config.toml
n_layer = 12
d_model = 160
d_shared_expert = 0
moe_layers = [2, 3, 4, 5, 6, 7, 8, 9, 10, 11]
routed_scale = 0.816
balance_loss = 0.00219
balance_bias = true
router_cosine_scale = 14.0
init_std_router = 0.017
beta1 = 0.95
train_tokens = 808300000
steps = 3285
dataset = "wikipedia_en"
Below are experts of layer 6 (counted from 0) of a mixture-of-experts language model. Rows are named gate (a neuron's input weights, with its number), up (a neuron's input weights, with its number) and show model dimensions 0-159. Each number is 128 + 24 x the weight over its row's rms, rounded and kept within 0 to 255. Numbers have three digits each.
Before each expert's rows: "mostly gets" lists some tokens that are sent to it at least half of the time; "comes after" lists some tokens at least twice as common just before its tokens as in all text. This comes from a sample of Wikipedia text that the model never trained on. Tokens count by the router's weight.

# expert 8
mostly gets: " |", "|", "%;", "|---|---|---|---", "|---|---|---|---|", "|---|---|---|---|---|---|"
comes after: "\n", "0", ")", "4", "3", "5"
gate0:156140148098104137110113139160085145125117116136124101148119088144127125066166114138095122176146133104112118185118130130169123141085118138160117106108104113158158113125114122108134117141132131102100118135125103159180128146117124148126122119106143121145118184184090142112074154120104119118105120155082105171128137100116121140144159120136164185097100130140138125114123164113150105128127164153147124124163151137140144132087119128100136137073140161096166106116151095123126072160124113
up0:120131128116079122102103108134094162158107127137115145150118160125122092159130136142150118178141125131139137163178118126132141169135100191167136093167097160111137120107102126113124127128134124172082131118131146115112121088159123098111169129094165131134113162128102153128131110117143130138129134120083102140152122124109157118135172157149109102125158107202137134155122105081130149125132118073149100099121106182166105154161099131073154141142131135120134095117135103108150129120134105
gate1:110149107155131153121122138113092103121124100147149093121119128102140135102188119133157128106163104171111166103121104131090155127165120134163110148173090118120164107137110153115108111135153137117090119184176116111116135093105082135130140109150112095110125179127124083099115142141146142112106121125104130153163118098134129135129131105111159123113121082107139147123123113129088135152153161094108139146125154099083134154160149141188142173152104143107141139120137123103090124123174182
up1:104096158157122151150119139105115134131137146132084141098124138136099132151139183109096119122105119088145087048134140116127155131084128104139136093139140161113120134126126101178168122190134100123128083096116104134128148135107156123142120103119099122122166146131207124125096140119104170125163121097111099144128133170093136097127119120147140152125100126088136104122122192119148104145125112141136124116150100145148142142120121130123072125141152140150170141142161117123153104125136089
gate2:138119127139176098138094144117107130086113117160114176180132151158104158071124093156145187086134147120100136107129112158121159159119088149133145132139139114091117152132118110154156120164111126135118146124062128146163124112128122176142100158135135115125099108147158102118177093111138122111128168112128120108119099161134110124137101143139125137139152132112157101133106130142119125167138182157124157096119136137119145130127148093135155135160150126106139113211112118106109167133121152
up2:089086131109111091127124129193111116119098168116145145146122129132139137119092146144115083135151130164133093153115097115115126114135153120170121081132158128144118140140170066151192150120134102164106148162096140142102167128142127091129147107099101129095167080158144091134138158145108105140114109120122135163127168116124134190101141140141123183144096155123139148135137142120137149134162089149112093157125120131165124117136131088150129134105139128129103125155138097114141104102160130
gate3:129142129129134065077095116136160120121157086154124149071128101091156116158111156094132112122101106170144136096152144117169107116153109115149145117137162109126134165145131156097132151120096120173127132114171115118117104103150119146136117154153130156147167126129150132134137087118122126167097138123137123141119118096114107125101120138120094143121082140147104109130091126145090130103153120092125110134180170148125070153118116085144139123069107138129170145166127115159148128173147143
up3:162147106114081129174145140142095203120160082117151176149128109149166169151138156107134083113119113147147104121130110144121108136137113131073158148096116144141122083116119167129134141115129154114168141134129130071150129117130137117126148106117178105088070145162129099116172141165153162120130123140128131120122151113169136173093133138120159106140118141115120135100143164129154125132114067125159128106141118124135148136155157128147112113123165143134145126136129116164108107100084115
gate4:131138136089169164139132114143141164133111117140156090107123065171122107163116151140127140136159151116102083143129122182123107152143075125156148129119116163126126127139172135146134114148143158101116132119130118108099142195120103133121146104125155118148094146092149143120093146133105111112123161092141125151149117116139156136090163084115114138105084149119090138158105136153112128105125153101125114176123137130123106145075126139081104135118090126155099124077100085129127087130116094
up4:133089172142140108126137114137116115073125124154150128143121111133129104140154121140169143109128088116108126100148103108119155151131121088160086140163155114134112087077114109083071113077092154130149100165128093159121083140122125109118126151146128140144152118135112144095135123102146113114155136133159126121133162131114111137107114144147145160136121089118116073105184133155146140141138117120140115051135148137167153150118155161151105181133144134132102132105152122157146110083106156
gate5:120121125098145126116128100136164123154099143112125130134166159119162116093106134153151127103178111121119086152128131130162156172120131128073120143154136112100140153161153124143152190114116127143151123196110172115117144150108103116154146116077151138091142140131170105140138141132132148162162142118129143126141134089129071145170077118141138144141139140160134133115072133153148118116110143129139134111134130110142145144127142180155113138117139102142186110131170133116163180133085115
up5:119084083136103158157104064157204135105126129175125124184121076106125121127118130159123142162132104151104119134145123122151121158122173154114142098104150149128124105177178166161117125152120089117109156124131154126104150123133110171143120158114161158096154104132141118108113080112141142119146138102105114139156112155134141135135120187142137164129112125159142135088121121096148130145080098141111131163161125123126135136144131147133135145102127114131126083139115109115089164112148126
gate6:137156156128152119077159142090128137159145123129176130143123164154149125111113119155163114118198114125097140141122142127094082152113141078099135095144132111108107146138160147105122125121135125116136112125123131133094122110118123119081103126195119060107124101141115132159146104119137133162140091138158164143165115064093132131119123150082172138136134107082135124156138133099128143114128127126138138117153090160156148112137148124162182117138102143102169138154129108141120101158121155
up6:122159129168153131138116141120098102126142127158162129112132141111148107116151147178143192086141102120116136120142155106139123132103107157113136116166131133084135177095146141103157099120074123098142115138134117139170121136114112133179164112116145134137159106133091163092160155142128129123134110143108078111150118103132106134090154172115172098104126139125145123123151169139151118084129121164124124097171163122104141158123135141092117119143098112171082135143160164132134125169082148
gate7:141125123092150191118122121115111120156160078141152120146130138103140160139119089136147090142129149113103172144139125133143081141154123158105142131162120151181142112125159163119138116112113169157146132124151159074150139105131171109141131103103145166128122146102102087114130117149135126122146098129174186125122092152140157125135144112121130126196142096107139147110137143107116094115165061141090153145105118117094130137148125147168148083095135090130116148126113114125110096119123126
up7:104114150101166110107099099168111112122107123130130131146132139122167110139129119097160150154097153144126122109130159140142165092092110177130125120157139143133106124121148136142143134138055127142082161134138127159089091115117081185122125113084127166139110097147107141112169125139111146151130155104147111177117141156121100132141152116097131094150091137124070117154108103159114131144143145137166129164120135100096166142119088136157145172146117093141107174143094110144148135102141142
gate8:136093137163121122123173134121164141146089118123133106121166119076167130136157108124123138127127148152139100155128112146150119112147089119144157147136172165085116122129149142150117111127128147074146136120148067111182125134119108149126096079128157142116077166141114141128098146104106106132101128093175121115162142131152134083083147096184134144152093108161144126126174107119106119147098110128157128094088154127146137168135116129123139121151124138113149088153124164088150141148127120
up8:118175150110168103120139106158125110093147133123163134120156147118111127106139106154135134086081145160132155115096104167123120133103107150119131157126111138126141116100132149141138104139136140079116160152158132132142076102117115124104108083138114176122139111130132155164152119154125111162117167073097140095075132142153106148174107165105142134141124129105096141084117127136090139090137142137142121097100101134124086109152101125143140114139051121150125155124082137085115090136132106
gate9:084140118110130119141147097144122139134138070172080108124146120155104113126103146133111104134125134086140159180122157141109161140129140096145163111130100137088117109148138106124115125118119148152072077177129142109126154151117191097127106168143128127159162123149133130141065104145102123156158131132076136137141132138171161155116123144113115107103163141148152152112104109107161119113098098097136155131112097140122139166100143110109134124146148123121110110184127136168161109114110107
up9:129079121178117123133094181191104139139098087140103146143158129101124127113139183098120106151153089125152136142156107119100113136138088157091111153121104131173112144141177158150186146115129122112087152098136130134155105125137123144093128119152108107133131146099083107117141105126128121108108134102099155121149130120130128170111083107111141116134126116108122148117115115138131156166094112133096088167154151110136114129157093133155104126082147126154162092146100140162114124151156160
gate10:101142153125143149104176160109172098155159163145124113125147148105106137123148103118088093177120146127120168119153156121104151122134149141125128117124152177116133150124121110106131132095121138109128096118135117101127108136166133100107200100130103107117165187133065149112135140098123155129150124141132116146109127127152170134099078122125145090152110118112127145145109142139117093095120122143098156118110139104112066140132163166110145176156135144107104129064109162147120129120101132
up10:120106151160097165138118143102135137118130114131171133108164160117165140135144143118125159145152125095154147107127126187103097141141137160136097128114171138143151111139104135112097151127131117085185106091131161125105113155137147117126115142127143123095103172131125098150092099149136093108151093126158166140173142134141167105106085097106159121142158121067097114136159172117121151117167145150109166099121148132115106144109133116098139140093079160132091144146150112139119128105137176
gate11:145139133181106119093125114136144118114092134121168153114149150122206115142094100142158115153146146072097085091089151130112089134078115109116127144154099134103147131113166145127113137165132146129138128105157137141160120154110101104113110102117126110163118143142161165123096101160126158149113128113132097143100178152105119111126071156131152115154110123117103131114141117126150073125095129102168149099135144143128110158113122091128121130097144165120136126099118077140136101088149140
up11:165129121148098071138106174099133130131175154100143105146133135156125126160162092133137154108162147075144092112121173129098134145137164154144148141136130129171117131116096102173141146129171116132150125117113123124109136149129145165137129109105107123098129124116134121151154082122114120106127153127129188090110072114153151151108102142134147128104119131105128169080105156108162142120143129105095147128131082166108151116102124138156142103139129095134156101123155182124116115135064109
gate12:117133166141177168152201156159118136077118117186114105123119093145088122110172112110142116187104117154092145169154076113116132160115101140141121114138144114136149137096116103143128143164140104121114190098124138115110160115120113140133189089145139148086138141127117096104140128157122135142114121144135096107107128145092108130140159081131128115107095140123164095146113114119110131122145164117117125180101117142126158151096119138139138113142148142120132148147136151091128123131134166
up12:150113128125093143162134108136159168136117140167117109153175153153150176161108121062124173168124109095119159129126069137117128184138092137149129096129103103139094152094154128132123159154171130112147130126147127104115140120147121138151138097149144104135098125098114172125134113152103161133177123130141162175092129116148125133111160095162150114115113117098103117085139121089100139124124144131117123127124129164113135134131147125133173131123154162149161135114070129097122149164160151
gate13:140137147131140131089123090126127101097132103117096108133119109114098118100144132129135146152118089117132148121145106202104100131125136107150134133134129123112171179143139150131189141150107128089159120130120122143167124130130115172131107135132142062147166127135161123103107147094196067122111120170139141152088094136161146110129100149108087106123079130161109107140156095127116123131135137138155081155092127141144147105128084103123153126126136118126157164157098140134147135125117088
up13:106126153144122159097135165155151090165129124115105093152115098101138141143108154109155120136115120155160118145113172088155121150157171164122137128122098127179127105113095121107166125092050093098105118089147109147108144133110113100157155111152091124144154130141105128139179131113122143133084099164138075118098113118131156100154132163110114138120139135132147102109173108159113100176098109121148132143141133100140150134133124127107133152127161112094097147113125136085130088142156134
gate14:115139132085170111145157140109121146135137166095167142138168097153132104113146108181129113102147091137086093137144119122114135183163120115138139102127105111117184147118103104156135130092129100152124188165138178128092180165142136158137139144124155150130140126114117139123120097116151144131148138145116129107156130126148119079131126098129118115116046133144165133099080126124151123103108127128136076128114155157134138114113141092141117074116110156080120136132136122116145109121143107
up14:132132115127070173128115074137160100145127159143124146144069119171107133142152110145140180162144112090160135143116105112145140128140138080122136103096163144164117115097134109144120101108149147154094138135093082119070153084115182106131130115127146118140124134160151116125131136102148128153120099123148144120102195123138123116143145131061145134127088141114098148136108113158115138097119090134128085128125130095110144078112080144138150115150147102141122111132131142089127136126136135
gate15:113123182148137124118162112119067114164089119151129123156139142106122144145110079156141117119163116126137165125150107138162100116124086089127127162136160122127109116158134155149132126169189132113163147117149156136088127138148126138150133120149157140098133110129098136140151090118118107077163180126116130158143142082114116128130117168130136154145081145090157123122145167141122090142158088103108093138142137106087139106113127162140092179156156106123119125120093143107111159098134127
up15:143148096118135113101083144115150140119125151120079125159145096121104166138142103109151137131115163107152111121122133129130127115120150173140093131158109116111134174113098104102118106132113148159099116136156125132138153142138147153114146123115094121154134090127096149110150162144123059123094123152174130149064114154139142166123144093115138099103131125154079083124119105050091132157141190146112130119147158107145127132105121160090167127153112130144128115127177106108150115143119119
gate16:150119144146153154098135154116136133132141120137129126101132119135124130138104168172140124146159121130174092116164127151147175130112128166078119109111118144165136129125171152143159143144121111105126118118125104111116142138127121127136069135139134127115085135135140133104109125140161127092118150163155169130119129139096175134159110096146141173082111121042086125116117129181173090116134097096110137118111161145147107124122185126147079111135151127125111128113140104143100151091099178
up16:134180105160177106121126113096119132137117174116151140125118107119188142141132157100128125116156146134184136129131132132088149106154137149161119155129144113139137130152141077138123109128149135105102089116111160168137125115124161114120116141143146145110157158156089108115158134143112096128117137127131084230109104163116088136123139119180103121151118135131098120101156139129142133129094155116102145117110137135104090179118114127152114149162135161102122112137088160151132157111097163
gate17:119121147137143147095171093122133124091091103134125125139114112105122121142141114147135073126093093127163085155152092079143103121140120103106105124141152104143118173131111158102084128115132131145157119112184139122117181092132125131122123105132172155119117140164129073124154130123133108137146090102136068179151156091128079148118161128146156156148103125081131108125099108129092135156169110106125102134141132156118130140107100108165108153113098108152127122127145158129153101163118107
up17:188118097087116123138134100125120118112110135112170108098127129112145154139130160112131146104118091112148113146068139144114122148124113134094103159152095136095122096120147119093103188148135130100104128167143102150135085107141172124109118105108139114115118096123121139140135141093141123101153124112129159076113103117127149146156107143116130113180103136160099131108121110144140108129109192163138142137157125093139109123135163092114083081136151115145153115162111140120134076153193141
gate18:146147106124135133078088094099101138137156128135138139104134082129120141130175153199168189150116122123134142173136116167152140146121122115136106109117137152150098148127140151135125156159124108150099126176090139124123101111132127098143163140107102133164168173101095107128112108149081125148124163141137132158123070107157110143146084107138146114165123095113148088122104119143109158141122143170123099108150112155146135108129150144091182117142098089113123119142151148135138135115105110
up18:139082156139150137144149121150117116112130160171117138095159117131157144089115148093121122132166182111118140101112150125129120081102140091127142102190183112137141130123090122185148167116110132163157117119141101083141117147104132128105152116148137139074102114123136142100108150126157101126121156122142128133086112115118181152121131096105133133104109129096125139133077109135124098121108137084140133117147097129130109132142161189150111167081160155131126153183145132134111132138147129
gate19:114139170156098081120137137138143129125128117131109116188083103157153151136134143109136100150173112144143118113137100145139094161115112131103112164108157127136148146098113077120182115115124129112099132141153104148167161128116143137114115114142123181131104098061106131140084150125180141114150091077134072145155081123103122149125112145138142151096128141115105157130133130180146132105109146142147145112128092082151154136141102138129141130127102166124133145134170129160141155125155156
up19:148131130130107120151114124123125124136112139107151141171163134100121174120143129118143124107142156113124132144157119121110142169160101128102104141130113114178081128142104104169115109147162136115104160126156137146161109168147116099121134115165136127107134129101160109145125092111115146106171163112160082136100123131163097161154140139170108142143133100126094078132089170084175151100098107141087060151161137135107143168170137119166108158133111117171123118123137087140112124120112146
gate20:174153134160126130170128165092148156120106136145155135131137103158153155158129119128161179136098138146131113133105125109167134176112138106135144120130141138098149137135099140116114142144110174175133118119114157173111136146105137111108147149100182137140141092085153102121148147135169106160139171096100098151140136117108082125146189117137121108131121106146134090112120108170108125115106113169139106113107170153178126104100093147086137158120111132122085126147141129138122130137090175
up20:115117135119112089107133134139152065096105178175164119134122139155096148123157081166105143173172089134168132153156154131116107114135150120121134168115148172095103149147115142057148117154107150142140155120169092126130109135101117134141131113109128140126154136149116134114076143099119164118066155157104102125149144091128111126161116117152156106180124128126131145124157109127138147129126123178142144151149124132109121095139150164124126161172138134087135128095148123128124130147142149
gate21:145142118140128108139129138146123147115180085154159099115123087180191130110089089142104115146121140149131148148128157109119091111157118117061099118177080129148131101134151101083113116100157139138109124124124107130149126109109158134129127102143150106116125136159118116127159143098179144147128143110159121107092082111096090125097149109137104132117140121188119146136137128100136148126109124089136090131161127134203117151112100134119099143141116116135145174115138151143115127149095159
up21:162156128155170142115146083096148151089107137121132111116123089097193145145145130111140112127152194127109140116149095163148133117142144119124132100116113142085102130111099145133157124125122142122105162097117199142117139098074134118129166136107120153123096131116137095153109122093121151115137085118094130140137171171145140153173112129097127128154148151134104151134141137140155151156151132147126124107121109098124110128103095101146115124086152093090155123153083144152092072129131122
gate22:116087098127093126120135172108135114054158085133120109134129132139142121140135138115115155143110119086121111141111089145100159141138095107119101111119115160114128132139147116135110124180129177108130118083145128139101150096098147085157129088099109121135131125107131154133145167148155105114151125170127112143084096142090121084138128178120159138116138118139138155131122124121115152105118161139117123220118110132097140132082178123175114112156138103145091135128111138103147124121147092
up22:170116102121091119112121115113122118126128067095098070124138135134088117100095125121136106151113102059144115149138133074164115141114151121146119157105124162106151158165112119084155106171113135096117140117161140125147121129095131146138146167119114126106137127150142100112068157139142154125103161123092084120130153092106112123118123131110127167104171142130139123103121133157136150150107128128113129178104156136077162136133130122126160107156158142101112142138091108115174093125129088
gate23:137124133138128137129147121140143125112156108166162146141074126147110126122102130147154170071161119159134108107154112114160158134084114097162153107078111150096112119149114122140131100156088115067176177143143085148107123124180157167129099163126147131144107103087163127133142057143105149128149161117109139128124116116155080101094122150114144153100120143106132118117108124142166118150151112163125124137162135111149178136131150120125144109145134125127158115160094103135133106127134135
up23:105104156135146158113162124155154155135140133124109130154142147103139114126136158145155147123133129109094157104143124094179145127103150089125167157083129171127112074113112120137123104115140140123123145129132121089109142150125113166086125138145140122134079101098102142128141107146091112119106159127128173097151123166113131113104165133164086167126112068111140093161164136139193133137140159106122132147083111153133131160165164139120102166148101148110094132132110161117138094176123123
gate24:116112138157139158099147102161143099139121117100127125115103093099149084115082100095151150206134141125111114119153107136088132132124166105115125110128135119118126090155037138148155135095109118112118104124153114161135109112144183129131135124165141121112151119129113148131121139152113108129127155149140136122167091090095127132113124130095148147082178139118102126101117128115096094118105137124157097150131132142168127113151159149152117129158139062097149157123152146081111149106122126
up24:127148125127138113059106155174092157148142142156145131067135112100113157121133144084162135132139151123084120154140129129133110124150117091150175116076072101104133111130174131157153117097154155145077149176123160137077138120138172114104136118115154095134083104129178127105125130130090133132140116139118139108121110116133165104169126138104099118133146113120129146098109180128104135126107105125147092120118120133117105145134113160097075146116146114106127126124141147091093126143127116
gate25:123124115073157109147143117115102132136173154151086114136146139151134112129104123100160139135116114116144129164141129099139093138088157115111119135165155128122151117125101115133155094103131171138139110101139140140090108083108166121171112142091109124135139166099135082137126117141123117102103116091163132172159100105148108175099120162094148133134057139141101137131105098146149140101128139127090115107093103086136128126147124077108067158129106141075127101154129137098129124133112158
up25:159054144106147126111165137106159130098108101122083090111105152125116096135176153123120105127099133134118116103107118111145076126104174100111142151091129111101094129112126120118130124135118108151150080178108173164151114161080131126162109086144146167121106162123150123149134143138141115149091080141094112170112111149093111131136168130124148146148117134137111109123098166139124109155135127156145144072107084159138136141142149084122141124149109133098110153124138105129136158128118121
gate26:115141112102151119145138098100133115155128137142113112108169120150120183130141133100108149116132090099132130128091102147124142119167098076141106106108064121142128133110135159166070133148131159082141109115122108139155113137105184153147110118163130120142133134122157088156134101108131092105152086130107141093127122087093157168108146151125100172130166158130154138097133159140159133123116153138142120104118097134082119083108127119172124123156108120099123110146102151115072121113093124
up26:181109129131123100119145076163109164078144100150170132151143143151153082133100129124128103157145125167102140137105114117140169153090102098114146143130170123108148119148095107088154110136153132100132155144100127156124106140114089136168139131108129159112145163116140136121104118118141142085148153140131108131111154145110159129159098106152152110111136143150120092109098134139133156122156109157075100134149121119140112132146103149090121131117184152079113191085094111131104116093125106
gate27:132101158168135130133141155129124124087138154115059101146163092115120108123122149157133102154121125118142139162153081125114054144104098094127164099077127140109138104144135090105127166111133127117162176159093112114147120160139166145116155134126116082118165115160138147154107123138151153113114117118139121150149096117152074116152124141105090136154162102144109148095132160096130154105120106112118098157101115134106140115135106138114132109107121103092133145143186108146137126117136080
up27:119130149102148119114134138115111171165101144137169142164100148152128158131128141143158130119116114144140158103099135142154128169111154170126086112163092130165124112155126114103116166106148132142121094155123178123155141087148140116100161122142144115096105139183176096129126101150099120170138117115110091075119143100124147133076145134132134154128144184147142161184112125156137131128161122095146121167173137114087148133122116092120122159150134155140139129155168115146111114143113161
gate28:093135142119082118182130120109116112131138147132187121161118134122089141110099093142124124146134111126126118122154152133172105128119108128154121133119174119121086103180110124160123104139097114176152123129091143084119111088113097187128092147152122145137096123143127109136146100162117186108122105149152119132128092121148133120105107163151117078131123136124125093113150125144155129117107165134147107087135106112093155190101126113153127139129118090077077112147143100158123125158135130
up28:144135108167098130085144097107147137145142162130121140138090130106143125152150139124104162118054168128155123111094110118118149130100149143117157154114141158087116154121108139106099107140081158082153146108196165127131097173158118110111108127098113122118159096165167113123123134081129147148094182151140137140132157149110097130163147152084088141140107136128118152128094109113153130120151137141138127127120152133177140120157168168137137118128129143176128128104142153126133150149154124
gate29:093101160186110127102167103107129115146132143085143111143120091127119147094136138097153146133101153140182127147125082131166128148132121118127183125152155153134131132104076084092155109133143109180125119070154113154124112136128159090112130156100171135095133143126123151106124138148158140112106127129182119176126120127133171125137127147149146126144073126142074111168147071123117124147095127161126125121125137110133156147134098106120134145145147108118125127124096110177107146129129102
up29:122101141156121117122139131105100128098143125120163113125142119179117096106110116155142127159082146130090182109141117107095111127145115180128171157114077126070097117160131109097172141114150134136103108105151098142112124112124137106105126106102122109137103076105129108150117121118103128178164147112116133136121110120090181112141105116107094101117165171160144138132114139125131084116098130128134133108090165128126140084100128111108076148146148131082137118159118119122132113104177090
gate30:117135121104115131123100133107105122142120088159121110128133152127158087118134114165157131183127111151128074152170078137166096156102100091127142085177112133168104126105135147120160125131091108179169081134149076150144171173141122130158133109116106109117105101105119130150098134150133124109153158138160173154122090136123095100155120110134127148141107125123078135119153153134125137125136140145087131103172122122161102144155126134153144088121131112151147125130155167154157118113113105
up30:101137139149142147129103128109121138158157106124089144107125142131103137111125167142142093109120118132123138079157076128131184156123122111149099126152148106098165139156135142126098134132113176133163107133141132131164107132109121109110168125124111180139148150102160157143115100116103083087096105187102166149116139085166114157175119081127125106122100145136153109139156136125126177132130167131123102124163144130135133127113115161119151140153140137064076127117149155156112100127109094
gate31:133110155156158138115126115108105100130107137134146136154134125079127136137103120129146117158145159154161137136124102104123105104130121136153178142105083122145129087125118156114166171121142125153140112100164119099088133166152116115145096123105106099124123116100149147101124115188134117147116166156178081196094154132132106151130140130121125113128097162109143119125138099151170149133117155127156177134181096120084123165147159144162176113146141154138145127089182108129130132135141123
up31:110126083146117127188119128115104122125115152111137137131137127130151160131127121131120131084149158102083152191125092085115074115111151161151129150155110111145169128125103147170136117156109119144174097120110145123135096098155123136189139136136120155119152143120140134117132109172090126138123125095130074163113124183084108106108133165131148115122109159161092090154137100119083131120121134144145098100150141145117140156100151110111131175120144123132094111141115120147125115179114160
gate32:160094100093110126136138156146145156150147134127139072158087108135162094126149135157146126071122053147152122105102145115097145128140141116122128133107090174170127138155103130126106116124157125133164137138153100114144149150137095126136162146167129075134152157135134167184175143157085121134117156161130172149118097117116134126161155186099104148122118112142120115103124125110100130133111092115098138141137123129164118090112103129145127152136123141113156102129142100084132127137138165
up32:152150105078094105144114135125135142127168155109163077142131089081093096146143112101133123075134145136145124108143089112114114099116176099139157120134119156095130094127156113153114141171123130090165100155133075077092127140136121151144134145118075114110121133135152112162132151126148110149081107085152123185152117143120160116095134154116110104126143136146140079124106136139092133118106140145129150174144147128097133134167099143085101156134131141133148131147122097107145148122135146
gate33:127190139131147112120108145135109088164088159122142150094118116095150123120145144095157137118089094127120157127129147100119104097165115171140125182121133116140140140103106144115117127114109171108135149117154138179128129116163121145128157158149124114079122145176110139153129138122154154135141090152124112142130106177141150105135127125118154108145118103127158151115073148166102102142157147129180187116137164132115175130084126135170128111135136124078099119151155166107087130146131129
up33:130181110093118117152138149154149127127101108126101149071149094157111106104149102159100170149138127124080168093124148107109107124113140154135122123139104157170149132045126149121125115101120094132114126126109138090149121131095170174130138134099107131106123132116125085129111113134174147133153172142100112146111088129140112138156130146134167151142146108130152142119158140101126090118148168090125103098115141076151133100105116083133108147119168098111107117115118177133148130133134101
gate34:121125126109132115089137121127110130142126145128140105110118129126150150097151142158153149106164110143123145176126114155162128144121134105097110141085131124108158116160140157133100082129109101122155130087137142130173154053133117151146138111122106121106163166152169111128159147085128081142146112128144112170106159087143126136156139102153114081095091081161127101111151089134112107090139139137182153120082120151149129125118104144147098122141164170108120088168146140124113092139127129
up34:134095073129167172094133154112114129157103123103106152183117105115082133128113111114112133159108134133153149159158065104120143130157125182147091157090153154168166109128134164139095121122136171110111157106077123121136182120137116107116143120118101103127156141115137134153117111143119123166112144143130145107150065135164138093112142139121133138154105183094106137112158136104091128148105107130129113132128156127150145135102132149100125137095146122123123135079091147123131114114126088
gate35:135129114183133133115103095108099134175088133134137169139150166143147131142135111133143120152178121137134160151127126119124160099147094142100081085153083147166134083111136149111151122143103148098152130142150145135105111151108126092154144197162094130141127123106097113113112134149184142096123153103165117155109117087137095150114112161153101138153109121146160163130135117157112086154165144169104106157121145101146103093099124124132138142117152140168149087153133132131131109117132137
up35:153121158140161149177107147127103098110132104167131127127080127105107138146125127144141111137154187127097076150158153127136106147110122163173132078089096102106106104122135124149108141093128142137169119101116129116154117116147138155153159102120158103142109129149164106097152130115142149134143083172152082102138123138156111115094139121118127149136093143099078144104114128149156080153075131164161124114102145105120155137130146112141104146170182120108115137153141102127119130136085135
gate36:134144096101140145112149108122149133101122140167111126134114121137148130133159109134157130145124133106155180155153135155141085129107097099115176103129147097131144134144140170138100152082195114137174145113087119127149117121130099140110142125121134156169148080113142140191173147111156120158094134128123125143125093108161140151147094133166100164177118098114131121137114119164131187150135092119150150139146103145136139151121094137134096135114105118081177136096106143153154155138136143
up36:127129111125119126136100133156116140180130120148136132130148126103145097128129104086083147139137120148120125138132084102133095121096107115143110129149116140100119154088114098143105184110090128163152112131095157108097128102130096116141154109073088144133105084130143137103156092099138120102103109129128097146117141113112097127112138129106054119141151132153112109138129149104104162108144087141134136133131089155132167126129099146122153086118176095123140123078107164081132118060089117
gate37:102149171176126100149136141118139107143110096151103136110106108126120121109093124132112082107146182166123105136147101128081186159121116162131131165128113153111141129120142088155140134123165153124122110167099144143113116134131088116101142122146147122170139126087122147104170140093135125112136123138133120074131145152116082097120134144103096108107107151131104109149157059143102123115124161102121107116113146120092148131139153113073115156147124110120174179116140140115139120090158173
up37:112107135128118107138162133126147110151150110119167135120150146134184101133164150113101090113143158123122129205145132179164138109147154084120120110092124132124105118138129122150111120097187113119131176111146119112133122093199121140092132141141132125165122130102103141137093090101138120104176117124108100124134125142163142158089132136145125116063154147089101128103134093146146125151107097069165137127129127108117151109085123153089115128152101143115153122112122139116141153116152139
gate38:093108137164117165152136103096118097143118147138100121147149114147151144115138162131103111142105162110140151129138166113154099163137129136103120112135122113126151152127124109130125139126160085127126155126145127120151099116098146155123117116145146121108120158080135142097110107104169103141197119117110128137137141159120135108121122096164084110172132110094124093129133134189162100097113106125161205130141191093151156180143091123132097148100102155128102109105107149128149144151087130
up38:144150135127176081102061129148160124089146124124157106148056147105103169143134159133122098122117132133156130166130143122144111099106126146120127100102104112106128122149132081162163105147177156150155156130119117100135088127122146141118126162106093107109124155155153100131141138109164121167159127119149073147130139121164112104142100145112135125133143136153132163080107157147180115142149137128106100132126143140161158133101116159163121103138155107166133133092110148163104091129118143
gate39:132149160092158131097113105145145124115116081165135133159138113145111085148129132116162154141140110138111150126173103088127156113166134120129181101116153124163149110096132153140106098116112191109153110103132145100182125083163144122171120150092130128143139184177115082123136181147163091130143110115129135166129130091133166090120168149104119091102144096137162118110135134121097097099121130123140135147121145100108130139132138132113119125102096150124145107159121135149155137135094122
up39:107135181174147126120135144113138128104134117117170146131120121130155118107107153082148128111094075126140134115143112099126122131098081121178119141125113163134168108100157142141134137130097163146134110126128109195159143176114174139152105142186130136112106137099142077157177119114125135139103118103135122176120154138167082126157117149121109126117093110159159143141091113108147106131150154096167111136133139134126192126105146114108132122137097100092163122129138142113100154126155120
gate40:133164117131143148148148121116153127147144090140140116123134157084122127105134124137126149106140130079124134173155128114143160181120089169131101121091134180165139184128096176096116152131127128111121164125084141160111173122141105121140146147096145141131166092104175125143140111154131105116174117119134102093133140112157116134141110108131119098094130119148105109102119140129139138146121083079141151115128132169156189162133089135121146066175132114118110137153130090135103129134138109
up40:155137145124111113161186188141110130151151143123137134130122130142114146150111153109158156138106137165140150132153134112145154128120115139085125123125160109121125151122156151126153138180130155117161125113107081141142085126093135109098140118162126119118105088150185147115105164108130155125129081101141124099130135148174150171113102056135144180123098118115129107090096079129147138129124087112119117140120101114126156116111106144105165124101113101154104090147107088151170144128142148
gate41:117193134132168151117165129120103127166143136105113108102130142123121126082140131136087096161120169132150128127126131168133107135141126088133112163144115113145147097122130121087145150098149169108140136153146114111133122093111120165134164134114108124057105123115121115109098107177109161165083133111130118163128180121123107177142153088139146105150149103114118147163132123108143133089139150160113102089156147101174140131098131132184153112126120111150154093145146106136157109137114092
up41:136135122159086118111123120147128110145114126166134132127099141133079091157117120075106142146108138120145119153162122121140129136144108090132112104058139142156088103078120143115119127087134145109103086100129090115162147151117150119122157154104143132198065145155118128113119113116135108103121138131130115153105152152106152123159091167166097105093122110092111102099140113152143158119114126140111075143139063144125110146092148125117134140137140111173124144109131096178117117127142129
gate42:109119115144093090109133125120131097139159148098155060178105123126128119146158125090150147129111097139125112135102129106137113130110121123136117146139111134133095130128177091159137166111119152096110111139139118148167129073161145148143104158127140130118121192132139142120158154160106120142119135134101166179067105151161118130128095128119122160112132145165103123115136141178123155084133113141117155092129113156141113104122078113151142137100185129106135139089158097163153111160152113
up42:152129141166140098080113160148138114120135126095146167103104154130119135129140132109116166107151156125151146120142159159153130065136135113137133138106158137138103111114132133144145103105145135154154133168119134157103125156169118089095160115099158100122077102094094146111161155138145171122141143140123123076147116095103125113111113127129131088143132102108128132186107137088083134139134160156134132139123148110156147157120182141160108132121105148170105120127192143149069107145127150